Below are experts of layer 3 (counted from 0) of a mixture-of-experts language model. Rows are named router (the router's row for the expert), gate (a neuron's input weights, with its number), up (a neuron's input weights, with its number), down (a neuron's output weights, with its number) and show model dimensions 64-127. Each number is 200 + 40 x the weight over its row's rms, rounded and kept within 0 to 999.
After each expert's rows: "comes before" lists some tokens at least twice as common just after its tokens as in all text. This comes from a sample of Wikipedia text that the model never trained on. Tokens count by the router's weight.

# expert 17
router,184,190,158,263,213,119,193,187,235,129,291,194,170,188,175,166,245,119,151,182,188,172,196,227,252,264,184,240,134,231,199,250,169,209,171,209,209,247,220,226,212,171,187,241,206,272,215,229,210,211,190,261,240,288,148,206,233,246,231,238,270,185,246,255
gate0,229,219,151,252,199,168,223,113,155,224,306,248,162,158,261,248,306,161,212,174,230,142,143,254,241,176,182,208,224,215,206,205,227,200,206,190,183,213,244,167,206,110,191,179,194,246,213,164,273,191,188,234,177,213,175,245,198,190,204,193,149,212,265,242
up0,142,181,228,158,162,243,186,273,236,136,115,156,230,256,141,164,86,233,191,218,188,274,249,166,147,200,237,207,157,183,192,194,178,189,211,218,236,171,171,217,183,295,210,218,207,127,158,245,157,208,224,179,225,188,206,181,214,228,197,214,245,194,147,159
down0,183,187,262,254,141,179,152,210,205,206,258,174,133,204,207,202,172,232,216,282,218,167,161,158,215,270,195,209,190,248,186,193,185,285,173,185,249,236,200,286,208,112,306,207,144,279,204,196,170,182,223,241,179,198,139,253,150,263,201,193,50,185,238,182
gate1,196,245,198,91,155,174,214,177,198,163,211,236,182,143,123,221,273,207,233,214,241,177,287,188,235,210,223,178,197,278,169,192,228,164,195,253,206,170,131,211,176,174,241,165,147,132,160,187,158,118,141,185,224,257,154,228,216,164,178,123,200,193,147,172
up1,272,107,137,258,292,172,218,196,137,254,187,164,215,198,210,219,175,246,198,220,213,184,195,217,179,204,213,212,225,179,222,216,160,183,173,173,179,231,307,216,182,201,196,209,230,198,189,191,218,316,198,174,219,125,230,263,228,208,256,204,201,117,191,202
down1,173,227,180,245,194,174,246,154,266,225,163,228,183,135,133,138,230,172,193,169,204,179,250,225,207,213,221,155,243,223,234,164,203,214,195,181,163,249,204,159,169,221,238,189,176,166,200,204,176,188,274,224,200,276,162,184,122,178,241,191,223,195,228,273
gate2,274,184,150,187,200,138,151,229,266,144,193,225,164,152,207,260,250,183,217,176,238,188,275,270,138,194,195,225,223,133,242,223,186,156,208,202,201,213,225,224,125,228,239,169,185,178,130,240,151,253,72,157,203,151,248,289,267,276,223,93,247,232,204,227
up2,100,206,159,179,163,207,206,189,139,211,316,250,196,196,199,157,171,216,190,178,167,210,106,288,203,210,188,178,248,209,178,200,169,236,224,233,157,212,206,91,187,154,135,212,245,271,280,186,278,188,240,230,178,181,164,192,255,182,234,244,244,219,189,174
down2,186,256,193,175,210,209,250,214,156,212,208,285,245,215,191,238,142,204,295,208,203,95,249,179,228,199,183,187,250,203,266,160,147,179,205,187,147,206,237,157,224,228,274,191,171,232,267,234,251,245,139,179,167,194,184,131,218,129,214,211,153,223,209,232
gate3,212,195,230,206,206,194,90,154,239,273,224,152,178,212,147,175,163,218,178,257,228,133,252,256,211,211,207,224,118,219,203,304,199,129,111,266,184,196,178,201,208,207,232,167,183,184,137,217,216,133,200,215,186,253,217,201,197,214,168,201,181,259,146,237
up3,208,185,197,196,235,125,104,146,230,251,136,249,148,203,192,207,231,214,172,188,251,246,253,171,191,243,208,211,75,142,229,256,146,186,114,231,211,134,166,241,107,190,146,181,221,206,193,180,162,213,192,248,203,254,172,159,191,244,202,230,166,244,184,228
down3,270,164,273,195,209,149,199,197,268,180,183,221,203,205,245,202,224,259,244,214,292,185,213,211,322,209,241,240,257,222,139,236,183,208,203,210,247,252,201,171,213,170,221,198,174,196,248,167,233,233,165,189,248,184,226,96,190,167,257,160,187,204,218,239
comes before: " |", ".", "0", "–", "5", "8"

# expert 47
router,179,156,222,246,158,175,204,245,200,143,212,192,230,122,275,241,209,235,203,159,253,202,228,181,233,228,191,156,147,269,173,212,191,147,260,242,224,219,238,253,271,242,190,227,187,182,208,193,230,190,276,144,208,192,200,206,178,161,112,232,203,229,267,221
gate0,196,219,152,235,204,160,148,267,199,188,182,155,145,169,115,204,166,167,158,131,233,172,178,120,142,199,205,142,144,189,187,154,190,202,187,173,177,153,171,144,179,272,177,219,176,202,120,223,265,214,231,184,225,204,206,224,185,210,253,180,134,188,197,200
up0,151,192,198,208,130,222,206,182,111,202,193,231,217,169,215,170,259,204,227,217,195,174,209,269,232,204,176,221,189,178,227,256,181,211,219,193,262,191,222,221,163,233,208,165,289,168,253,231,152,167,87,238,137,172,110,169,201,170,214,267,234,292,198,211
down0,214,207,174,270,235,192,269,175,161,204,197,150,184,135,191,272,187,221,198,157,158,215,276,173,169,211,177,197,204,190,259,118,208,171,197,175,164,185,171,192,242,203,243,206,229,166,175,174,167,154,193,213,224,219,210,161,183,214,176,228,191,176,152,193
gate1,208,265,171,194,221,184,167,121,172,97,231,150,196,165,238,163,159,155,191,127,254,258,186,166,219,200,208,200,190,247,174,203,129,199,213,192,191,258,234,200,224,292,184,249,139,148,174,143,143,183,140,193,169,243,221,186,181,226,161,213,278,259,246,264
up1,204,220,183,221,216,122,189,114,176,99,231,127,187,172,227,185,148,171,165,122,301,240,184,173,222,176,221,176,168,236,148,168,114,210,210,211,225,208,228,167,212,257,208,250,164,153,153,132,186,173,168,195,158,272,200,197,185,208,116,194,265,226,256,236
down1,203,248,228,161,224,223,225,274,82,241,216,223,213,287,186,161,213,167,227,190,195,185,233,221,249,181,266,189,269,194,182,184,140,208,157,201,113,181,192,157,176,214,202,185,203,216,271,206,249,170,204,222,220,198,212,140,189,129,178,162,211,191,206,193
gate2,220,207,172,202,224,179,125,154,167,213,147,194,137,232,252,212,193,243,269,183,168,262,187,222,180,213,209,217,147,193,192,207,163,184,149,252,137,208,194,242,190,156,206,203,236,268,152,248,189,207,180,125,202,216,223,144,196,155,236,218,193,196,180,271
up2,163,175,178,217,228,210,142,164,176,199,204,180,288,180,214,207,205,146,247,191,242,130,174,224,299,135,181,157,187,198,210,230,244,232,222,211,234,183,149,198,210,188,171,193,187,214,309,234,197,250,239,186,249,96,116,261,199,172,175,229,232,197,203,154
down2,212,159,182,187,235,144,178,110,173,212,190,194,174,234,221,162,235,166,165,191,143,164,207,177,213,239,201,227,179,223,138,183,160,145,173,153,173,180,172,251,190,198,236,236,212,254,160,159,277,248,246,274,205,241,274,183,236,110,113,168,235,145,202,237
gate3,143,224,235,159,300,163,162,215,272,267,228,121,182,181,255,198,154,193,176,205,296,206,136,247,223,175,169,160,171,172,244,208,171,131,233,232,282,162,251,169,244,149,214,167,208,210,194,153,137,286,219,262,194,173,247,193,166,208,182,190,198,279,246,221
up3,271,156,109,223,146,220,229,239,194,226,163,229,228,208,202,257,150,200,198,223,197,173,246,194,192,251,208,166,195,219,139,209,217,276,155,285,201,148,233,194,193,275,234,209,156,247,227,213,217,222,156,192,196,216,247,231,203,245,154,236,153,188,222,170
down3,163,188,169,175,235,172,200,190,244,213,249,151,170,121,170,141,199,222,87,235,160,234,213,197,203,174,135,149,212,206,193,211,196,189,204,131,246,176,185,234,240,186,191,163,251,190,162,195,218,215,156,225,215,253,120,207,183,207,235,216,170,191,162,212
comes before: "\n", ",", " and", " of", " in", " ("

# expert 37
router,213,205,176,246,171,169,212,234,165,192,179,129,254,153,156,261,143,171,150,196,200,270,266,204,222,162,195,176,223,207,277,257,255,219,175,188,205,191,266,155,161,205,163,205,227,192,220,204,131,234,156,257,214,237,193,280,151,215,191,174,182,214,212,164
gate0,239,209,163,212,181,181,187,190,227,149,246,166,191,216,127,200,166,135,166,272,218,126,211,184,197,179,179,183,210,181,227,234,197,205,196,169,179,301,252,173,163,199,227,269,139,180,202,195,183,175,226,175,232,213,287,299,142,262,137,205,172,153,206,304
up0,146,225,210,168,211,239,250,243,196,241,181,241,195,185,267,196,242,269,226,104,210,251,180,192,194,227,180,228,156,238,143,206,192,198,209,222,224,131,161,261,191,204,162,148,270,207,152,165,235,270,151,223,188,179,133,140,235,152,225,262,268,245,205,132
down0,224,173,251,184,271,177,214,177,201,242,192,190,184,177,214,219,202,178,104,207,240,196,263,179,227,206,174,239,240,223,212,142,163,187,163,239,198,241,243,215,163,178,174,218,187,157,235,228,193,246,189,151,232,188,130,78,274,243,167,192,251,249,141,140
gate1,225,251,103,154,260,199,270,172,174,208,234,163,190,212,196,204,195,206,215,203,214,130,194,162,246,248,187,141,185,120,165,219,212,143,218,190,164,180,222,229,143,182,134,231,198,185,208,176,219,196,288,186,119,190,232,217,200,247,191,141,276,164,205,192
up1,94,168,275,196,150,201,157,228,221,176,223,229,247,192,140,188,201,224,242,182,224,219,174,171,161,238,188,208,195,216,204,205,195,281,196,249,210,244,210,178,225,251,175,150,134,188,239,221,182,220,181,234,203,204,163,216,238,227,238,249,188,202,226,153
down1,233,193,225,179,175,198,221,210,195,124,228,245,237,247,116,198,188,211,234,256,233,217,174,200,228,183,196,230,190,225,148,212,220,162,215,280,228,168,171,225,195,180,268,234,203,147,221,234,231,133,211,276,149,244,211,153,153,186,194,147,220,265,210,231
gate2,191,263,177,110,198,248,177,187,226,200,185,200,253,178,212,206,192,207,285,192,158,207,109,201,223,194,245,248,195,191,228,216,207,197,126,229,159,236,229,134,196,195,187,213,191,233,208,188,164,257,239,262,184,161,197,211,226,276,261,211,280,150,185,174
up2,166,167,227,211,229,113,189,252,168,213,196,192,177,219,219,173,202,217,138,249,224,145,221,212,165,211,164,180,181,180,146,194,218,185,246,134,235,187,156,219,174,170,209,203,175,177,215,221,275,146,134,155,241,235,178,186,167,151,183,229,92,204,235,174
down2,198,241,185,232,263,199,212,168,194,183,151,239,284,272,194,178,154,89,235,207,156,208,189,235,165,218,171,154,224,233,255,238,215,254,156,306,222,202,167,230,176,138,194,244,221,176,178,225,182,175,174,214,194,192,230,169,219,227,198,235,143,145,167,210
gate3,259,194,264,220,247,163,213,254,175,255,198,206,281,156,206,209,213,237,163,187,111,215,182,202,204,195,196,268,227,200,207,226,265,169,221,174,225,188,155,190,180,237,209,207,272,89,206,295,222,140,150,222,254,85,180,195,255,247,224,166,175,79,139,201
up3,218,139,217,342,225,135,199,171,222,195,241,190,154,169,202,213,236,235,208,251,148,282,199,218,247,208,202,207,235,148,208,210,234,151,164,203,171,197,203,250,207,212,193,220,217,169,220,224,286,194,192,220,213,158,192,129,160,186,169,181,232,199,200,179
down3,109,198,258,205,188,191,194,218,177,186,161,200,141,129,196,185,206,140,230,125,261,174,261,162,137,207,190,178,228,143,227,152,201,269,240,159,252,233,250,226,182,278,233,184,207,186,203,178,180,222,262,224,232,178,175,273,192,218,138,230,139,203,181,212
comes before: "1", " ", "2", " -", "3", " \""

# expert 20
router,260,164,160,139,135,178,265,177,172,192,247,209,220,142,269,260,179,228,242,134,182,172,187,84,135,186,204,183,239,238,149,228,145,181,187,180,188,154,225,163,237,196,345,181,147,152,173,223,183,181,221,197,172,238,137,201,173,223,218,239,247,191,199,236
gate0,133,118,176,186,234,229,226,147,146,266,179,152,188,185,221,231,205,156,225,166,195,213,286,168,186,193,250,206,235,147,181,165,184,195,248,261,153,124,201,158,232,183,221,198,191,116,174,176,205,204,219,218,195,275,135,202,215,195,163,197,202,197,145,205
up0,112,211,184,175,224,228,158,193,240,219,144,201,265,190,138,216,126,185,124,245,221,301,176,167,182,267,216,278,82,181,159,262,167,181,168,220,173,139,217,249,230,169,183,283,286,231,184,133,223,245,236,226,229,205,125,172,162,237,159,224,155,193,226,194
down0,156,226,192,226,158,202,192,170,196,211,141,271,211,190,234,186,257,212,219,224,177,230,235,120,163,237,212,226,142,190,229,163,141,187,166,235,176,176,140,256,221,209,252,259,214,210,204,218,233,196,214,255,165,199,146,183,164,184,329,137,156,235,233,205
gate1,211,160,176,148,184,262,166,134,186,151,206,310,157,273,200,132,187,226,160,226,216,193,246,208,130,184,204,194,237,167,208,160,237,245,285,155,153,218,239,193,191,259,178,246,204,196,133,202,196,210,145,209,279,204,223,184,141,126,273,234,201,161,203,187
up1,145,190,274,287,201,148,240,220,259,220,289,89,215,159,232,212,184,214,185,189,189,144,198,289,226,279,289,189,182,278,216,259,166,169,161,186,136,217,171,219,185,183,224,233,192,269,189,172,194,245,246,241,150,179,181,246,208,152,175,166,201,199,167,184
down1,241,196,163,190,111,225,129,137,155,165,228,208,153,200,240,144,234,202,285,109,138,196,251,225,179,263,187,202,168,182,177,167,218,207,150,235,207,242,275,241,197,197,152,254,216,262,178,167,232,222,170,174,220,195,195,199,206,125,276,239,153,213,156,234
gate2,185,238,218,202,163,217,180,302,122,168,180,155,225,192,239,258,203,180,249,217,157,177,232,236,205,143,147,226,138,191,163,201,220,207,178,323,272,254,132,177,192,166,246,117,188,218,256,91,170,233,124,196,189,200,145,178,77,150,190,270,200,200,150,203
up2,159,168,263,199,214,123,169,286,202,251,231,217,179,190,182,245,196,175,198,185,221,124,278,194,174,166,177,155,139,197,111,183,184,235,178,208,245,241,190,226,165,207,162,144,256,203,173,146,203,210,215,191,117,175,256,202,188,210,156,198,149,87,186,165
down2,189,188,151,149,266,198,230,241,189,230,221,208,232,184,152,195,225,223,118,161,207,149,136,242,149,161,182,121,206,199,158,201,191,172,241,160,167,190,257,156,146,224,216,237,257,179,165,251,257,223,216,164,195,162,232,178,168,213,212,129,225,176,265,214
gate3,178,193,177,279,211,220,239,192,239,160,209,246,162,219,180,133,242,231,197,218,201,180,236,232,159,175,139,225,208,220,168,169,225,183,221,255,196,218,198,170,207,207,130,210,258,127,237,210,200,212,178,245,225,193,246,194,232,234,198,158,181,164,201,128
up3,258,273,154,218,150,233,166,196,235,169,156,206,240,196,170,181,141,174,180,218,227,249,171,175,169,265,200,173,249,190,234,251,135,264,204,128,160,215,199,217,161,197,202,212,214,170,152,155,235,148,253,199,193,279,189,215,171,183,207,183,194,184,251,206
down3,195,162,197,194,159,167,227,270,121,139,228,236,133,147,210,204,210,252,233,219,267,223,195,216,170,194,178,190,200,158,218,274,167,187,184,77,237,258,261,191,229,172,195,293,212,250,235,149,225,214,208,219,223,227,260,230,108,199,255,153,229,183,251,279
comes before: ",", " |", " (", "'", " and", ";"

# expert 29
router,212,210,151,177,121,240,209,203,235,251,166,219,144,164,244,209,175,142,214,179,197,208,226,232,204,216,203,150,173,161,293,135,216,211,212,221,182,293,166,191,165,200,165,132,252,215,274,154,181,197,156,237,238,253,237,192,181,170,202,194,155,269,157,106
gate0,224,161,267,180,239,156,202,188,177,182,106,234,237,138,182,190,267,265,255,150,183,242,185,197,192,213,207,297,119,170,193,275,172,174,223,196,230,215,137,162,154,163,187,183,173,151,186,194,202,187,234,242,292,217,250,188,267,196,195,232,223,163,211,138
up0,140,340,142,200,210,254,149,173,221,215,264,207,185,191,229,217,238,185,162,236,212,135,234,245,201,181,312,193,244,215,263,184,185,256,208,129,108,222,221,221,235,219,190,200,205,279,188,205,148,162,205,132,177,170,170,208,212,180,222,231,231,244,172,251
down0,213,254,199,154,198,161,202,184,236,159,211,288,263,149,256,203,285,261,201,199,211,131,196,273,146,181,138,189,152,209,139,133,317,210,214,192,199,205,194,180,166,201,195,211,256,193,112,234,201,165,160,230,196,161,294,212,163,247,236,221,147,216,216,193
gate1,173,195,164,259,204,155,188,251,153,208,184,227,211,125,200,158,193,230,196,284,178,228,188,138,186,203,243,147,196,230,253,216,264,232,216,143,112,201,267,180,141,196,198,242,194,246,170,166,148,200,222,225,247,183,206,187,321,170,171,203,230,266,206,230
up1,194,203,209,255,237,250,234,203,211,190,255,221,221,214,208,266,253,184,229,199,220,171,173,197,166,222,261,216,164,147,169,178,260,199,154,164,175,195,144,125,213,139,282,213,194,288,180,146,274,155,96,201,210,124,236,185,221,206,139,238,109,258,189,186
down1,188,193,282,192,226,211,271,179,160,235,235,169,177,230,200,176,191,251,216,143,180,226,248,161,173,150,170,177,220,162,181,256,230,192,203,183,207,164,177,257,122,134,190,126,205,149,155,225,219,152,123,190,190,119,198,196,236,223,209,210,91,183,211,195
gate2,174,137,164,180,208,235,241,187,202,224,135,207,161,175,246,216,217,217,117,224,335,246,189,225,254,208,193,157,167,235,181,255,184,159,227,262,265,179,132,220,197,198,135,155,175,143,176,168,142,181,115,191,263,156,244,226,249,377,191,147,240,170,233,154
up2,204,112,151,180,174,210,150,164,231,262,99,234,190,162,161,147,237,204,171,193,250,311,168,239,247,195,262,129,169,235,148,226,172,163,263,250,249,201,171,192,150,206,167,204,143,195,118,202,164,173,237,229,172,146,257,238,232,313,201,172,182,171,238,202
down2,192,223,188,185,251,183,167,243,181,223,207,277,188,247,155,185,157,193,213,181,185,115,180,208,187,213,183,224,255,240,194,127,193,182,145,215,160,243,174,191,203,297,176,213,220,221,263,174,283,239,179,255,142,152,147,231,157,230,207,146,167,157,218,218
gate3,223,218,171,108,200,221,200,122,224,214,228,229,254,218,160,162,256,162,192,183,212,175,120,190,192,179,280,176,117,267,222,190,228,213,138,188,257,170,188,215,226,198,223,185,239,173,260,205,89,176,181,193,225,208,216,204,157,204,253,227,162,198,209,185
up3,218,208,183,250,229,216,110,211,232,209,206,193,183,183,138,252,178,163,207,170,182,124,203,207,154,72,175,200,146,202,260,209,124,206,187,168,191,234,252,165,124,176,87,195,134,227,188,182,192,154,198,145,217,227,224,186,201,176,169,149,195,186,246,272
down3,118,222,143,205,218,190,183,226,231,198,189,114,212,160,228,173,132,126,231,146,150,171,194,171,239,147,227,180,172,127,192,196,257,228,197,210,200,171,152,156,198,243,169,184,211,184,239,193,140,210,309,205,153,257,249,261,224,202,229,146,163,182,195,265
comes before: "1", "2", "3", "4", "0", "6"

# expert 40
router,212,153,178,252,140,262,151,258,263,180,177,242,187,246,246,155,179,236,245,125,259,149,167,186,230,176,187,127,142,160,182,191,247,201,224,237,248,257,197,284,231,199,191,142,173,254,168,297,225,271,250,144,234,116,183,286,168,219,206,158,204,251,235,233
gate0,222,218,151,155,235,161,198,273,202,238,223,209,200,234,218,195,190,141,199,184,238,223,200,266,164,277,181,196,226,225,250,175,158,196,130,209,160,179,181,137,161,168,179,212,183,249,241,233,191,155,158,165,188,187,221,231,264,201,207,265,172,129,147,180
up0,209,219,213,204,112,228,220,140,233,177,158,224,249,253,177,238,188,166,182,185,168,164,156,156,224,234,195,227,192,175,175,172,178,201,207,230,177,229,136,202,232,146,211,222,208,160,202,241,187,220,216,101,272,248,176,288,161,228,180,221,112,203,297,202
down0,228,115,248,280,183,192,286,159,206,164,158,289,226,216,189,193,193,212,205,134,152,272,165,188,259,138,204,240,199,206,181,179,198,170,232,137,246,133,184,227,174,231,226,175,158,219,204,159,178,168,210,187,187,201,185,287,157,184,185,180,220,202,200,209
gate1,175,212,169,197,242,208,242,145,240,139,225,211,103,277,159,208,218,163,181,164,222,178,212,210,155,243,220,225,189,255,206,105,207,177,220,233,195,190,141,244,198,168,132,168,128,143,212,237,229,136,210,193,223,125,195,230,168,168,153,164,216,119,156,213
up1,243,232,270,188,194,216,138,220,180,254,160,204,273,159,200,172,162,208,221,264,203,202,207,226,244,175,191,190,209,140,169,280,187,249,171,147,226,202,275,119,211,218,263,198,279,259,135,169,171,212,158,194,193,271,177,151,252,226,298,239,167,256,242,180
down1,201,202,270,225,188,184,204,145,171,199,211,136,252,193,193,221,243,233,152,231,223,216,236,195,119,198,236,212,187,232,170,140,218,272,207,236,190,212,82,258,146,193,199,229,263,166,216,218,227,220,176,208,146,172,132,194,176,164,235,208,158,258,187,148
gate2,176,211,192,245,229,233,203,182,178,209,213,186,163,149,234,243,303,195,201,239,211,184,108,204,273,226,243,259,171,178,222,145,183,162,291,247,217,228,206,208,247,256,258,157,160,214,211,151,235,183,198,180,230,218,177,191,162,157,169,232,168,253,195,251
up2,171,186,258,250,197,228,130,272,236,186,122,201,240,184,162,217,192,171,249,164,186,210,165,274,210,242,271,221,204,152,184,258,128,233,175,255,145,170,194,200,232,176,190,196,167,188,269,256,207,208,244,186,194,171,204,92,216,142,280,179,194,170,229,214
down2,172,183,170,232,164,204,227,162,175,218,133,242,262,208,236,233,262,249,140,287,284,227,131,211,160,234,261,178,237,221,167,177,204,241,217,190,165,226,180,125,180,203,237,161,288,282,235,194,229,184,229,237,165,207,220,126,186,194,217,171,219,203,158,194
gate3,188,152,191,188,176,180,199,209,177,180,206,254,238,198,206,215,237,107,241,220,251,199,207,131,202,169,148,246,192,173,142,168,321,171,230,254,255,119,121,169,205,235,165,158,195,184,165,214,225,258,168,196,256,159,195,207,230,204,203,256,204,188,220,242
up3,220,191,151,236,196,201,222,155,216,235,235,171,178,263,188,242,183,289,138,222,124,184,159,172,191,222,250,187,238,216,239,222,160,227,174,225,203,227,263,199,211,182,210,236,185,187,230,185,199,160,189,227,157,268,211,217,154,267,145,198,201,202,183,220
down3,207,205,200,213,201,267,234,173,184,172,120,199,249,187,180,151,233,194,156,170,225,241,212,244,198,186,196,176,186,229,244,221,276,197,186,184,178,236,169,276,259,171,131,230,191,179,211,229,160,179,174,217,177,134,200,204,167,183,185,220,156,188,276,179
comes before: " |", ",", "–", ")", ".", "5"

# expert 23
router,161,237,206,231,168,140,181,143,145,197,151,212,167,290,193,194,279,130,191,263,243,198,285,193,280,208,208,233,228,231,176,206,175,185,206,259,185,265,199,224,217,201,191,231,164,200,256,195,264,189,297,148,155,246,219,117,219,127,202,189,199,132,181,178
gate0,223,207,142,227,193,160,223,221,197,217,184,174,283,244,224,243,202,258,249,184,198,133,232,172,187,182,133,213,201,205,203,269,217,271,134,157,191,215,177,145,209,190,223,282,250,197,232,146,224,245,234,162,189,205,187,160,196,227,152,205,216,277,201,238
up0,190,255,137,270,157,202,275,176,246,184,179,221,249,305,253,204,180,250,191,188,200,125,219,208,166,170,130,183,208,187,193,273,217,227,252,179,165,186,215,174,235,142,237,260,212,198,220,175,239,173,205,208,194,185,189,175,148,171,168,123,207,306,195,199
down0,173,210,250,190,202,209,262,196,175,228,179,156,153,139,258,181,197,164,192,237,196,296,210,194,251,148,230,234,237,229,198,236,193,135,194,231,156,259,165,243,213,231,150,167,204,182,202,208,198,74,154,195,152,196,197,217,224,176,177,239,253,218,189,236
gate1,175,248,221,134,163,236,224,146,225,183,171,189,165,223,210,248,135,166,206,134,167,254,153,191,212,170,100,151,172,156,120,140,237,202,212,165,219,222,203,157,241,176,199,183,301,188,97,212,200,145,248,213,185,227,204,213,239,174,183,145,188,159,162,159
up1,205,157,161,263,191,185,176,197,142,230,178,206,161,182,182,183,188,175,142,280,221,205,257,209,230,223,257,176,163,184,194,190,173,161,198,174,165,166,218,245,96,244,211,199,151,147,219,283,190,225,251,220,211,163,181,203,160,203,223,230,225,179,275,239
down1,198,145,204,108,166,205,195,182,135,164,191,174,178,188,170,221,177,199,242,203,133,160,183,172,276,195,151,211,165,156,128,204,243,297,242,148,218,171,183,131,209,203,216,181,249,229,158,191,194,204,185,160,150,199,246,232,143,139,228,245,169,191,198,246
gate2,213,183,188,210,139,153,284,183,176,171,221,221,188,173,210,175,235,153,256,258,205,152,169,290,208,208,192,202,203,127,137,190,164,233,245,250,119,256,162,127,238,171,168,182,192,225,206,244,229,232,179,182,248,179,232,293,199,244,240,258,174,314,203,238
up2,160,143,171,207,166,156,266,192,216,140,241,265,159,186,218,178,249,140,266,244,211,159,205,285,200,184,211,196,175,148,185,180,201,262,204,257,115,241,154,156,211,182,153,176,189,226,198,234,195,217,212,124,243,220,267,232,233,178,217,276,184,265,191,247
down2,199,158,179,231,231,229,174,233,172,105,225,151,224,151,230,198,162,271,173,176,136,253,168,231,199,180,294,256,231,247,178,241,182,146,200,230,200,222,167,282,167,175,188,166,157,170,218,170,252,161,212,213,211,202,187,179,187,174,232,214,222,133,201,274
gate3,157,195,256,186,205,242,209,222,205,145,126,222,195,210,177,132,195,154,198,198,184,229,184,235,110,181,132,209,167,223,206,143,123,187,204,216,210,196,249,195,196,189,219,237,266,263,242,252,193,210,223,256,177,235,198,226,224,154,142,180,239,246,175,196
up3,265,213,136,199,229,149,170,184,175,253,215,197,191,155,204,260,175,264,216,181,221,173,158,152,266,182,237,162,198,186,187,266,276,216,195,159,219,202,196,197,226,216,198,140,155,156,166,143,173,198,185,154,212,179,200,180,170,220,211,229,184,129,236,201
down3,168,272,231,265,174,167,212,278,210,237,181,182,136,197,195,178,174,253,158,146,129,244,184,211,161,252,199,210,226,208,240,194,186,165,151,188,145,190,167,194,287,207,174,177,243,280,290,212,225,255,226,155,153,202,200,218,271,199,217,193,241,166,141,201
comes before: " to", " in", " by", " the", " on", " as"

# expert 14
router,198,230,132,121,196,145,246,204,205,180,237,251,262,182,264,219,196,211,213,203,262,176,243,240,181,231,171,138,197,236,147,249,170,173,234,227,169,229,172,193,205,238,197,174,164,272,190,172,208,269,160,151,171,146,258,206,189,159,211,141,168,201,162,277
gate0,172,176,217,168,168,202,197,235,205,140,196,233,223,261,186,221,249,172,144,132,168,123,213,235,175,179,155,219,222,298,218,197,182,247,130,142,119,187,141,133,215,151,157,230,230,216,238,207,164,241,176,206,147,196,174,186,125,178,144,101,135,180,197,216
up0,181,180,221,161,112,200,276,214,184,159,227,241,248,250,192,141,232,170,135,145,171,138,236,231,161,134,139,216,183,264,224,257,245,168,158,159,113,171,109,125,217,232,183,178,208,209,214,172,153,264,176,204,115,136,192,204,157,239,160,128,188,205,204,202
down0,169,163,205,263,192,205,248,154,197,176,177,108,188,183,257,211,156,184,173,140,198,260,197,208,190,271,218,204,138,205,194,162,161,194,234,224,224,190,232,200,128,244,204,307,175,196,185,226,199,175,266,216,172,223,206,265,210,244,217,250,229,271,241,195
gate1,203,214,162,201,196,256,166,159,162,205,138,214,178,197,195,196,259,168,232,290,181,215,135,282,195,216,204,157,233,144,273,189,194,196,233,184,230,243,227,191,154,180,228,172,216,220,175,205,127,122,200,211,215,180,184,214,262,234,203,252,194,248,250,209
up1,230,162,259,156,181,149,195,241,247,213,223,160,209,219,218,184,149,223,175,146,242,214,255,132,179,209,278,223,150,206,112,198,230,164,142,208,199,200,191,230,272,188,176,204,252,206,271,195,231,275,218,220,223,188,179,204,160,176,252,179,195,149,188,165
down1,255,198,195,179,123,232,197,186,229,197,237,227,241,150,204,239,233,204,233,201,183,246,180,220,285,209,191,163,194,169,205,214,229,254,159,202,238,232,118,75,155,187,232,269,242,210,147,198,244,182,112,193,200,232,186,143,168,181,183,207,155,238,202,158
gate2,197,145,167,180,217,178,185,275,237,209,167,201,238,155,206,206,246,192,193,115,248,254,214,214,219,271,270,174,198,244,213,125,265,141,192,143,260,174,132,133,172,246,264,220,197,298,261,169,233,244,193,236,219,219,196,232,277,170,257,212,210,154,211,302
up2,258,224,229,184,219,253,171,132,170,147,289,260,173,257,205,276,198,133,218,204,234,235,240,234,112,212,193,143,175,202,276,203,201,174,250,218,208,196,147,196,198,211,191,156,187,132,252,189,173,132,209,227,165,239,250,264,203,164,159,230,191,167,146,195
down2,236,245,154,230,167,220,212,189,177,286,192,188,195,186,221,196,208,200,185,147,172,136,151,205,209,270,183,237,160,218,231,233,232,200,221,270,178,199,239,258,209,249,233,225,167,260,191,182,218,233,186,235,201,166,287,193,157,185,215,158,220,172,99,207
gate3,189,154,119,138,259,201,133,150,224,210,282,141,219,185,166,205,211,225,210,169,259,212,232,207,182,235,145,204,200,219,245,174,158,208,208,192,201,233,147,188,128,186,178,220,247,210,179,166,201,206,275,203,276,187,295,257,238,214,73,212,183,162,174,250
up3,265,183,132,122,199,207,169,123,199,191,273,200,196,149,179,225,194,204,234,226,281,269,266,161,255,166,182,226,238,216,226,164,181,217,147,105,202,229,180,219,191,175,206,234,176,220,165,180,159,158,221,215,228,164,231,173,216,188,144,237,189,105,150,320
down3,186,188,185,248,182,161,187,179,228,175,208,265,219,223,191,248,254,185,191,136,280,276,304,126,161,166,172,168,238,189,161,171,254,204,210,230,177,250,183,224,223,198,121,171,222,242,203,181,171,159,145,289,206,237,202,178,208,259,185,170,163,213,210,251
comes before: "1", "2", ".", " (", "3", "\""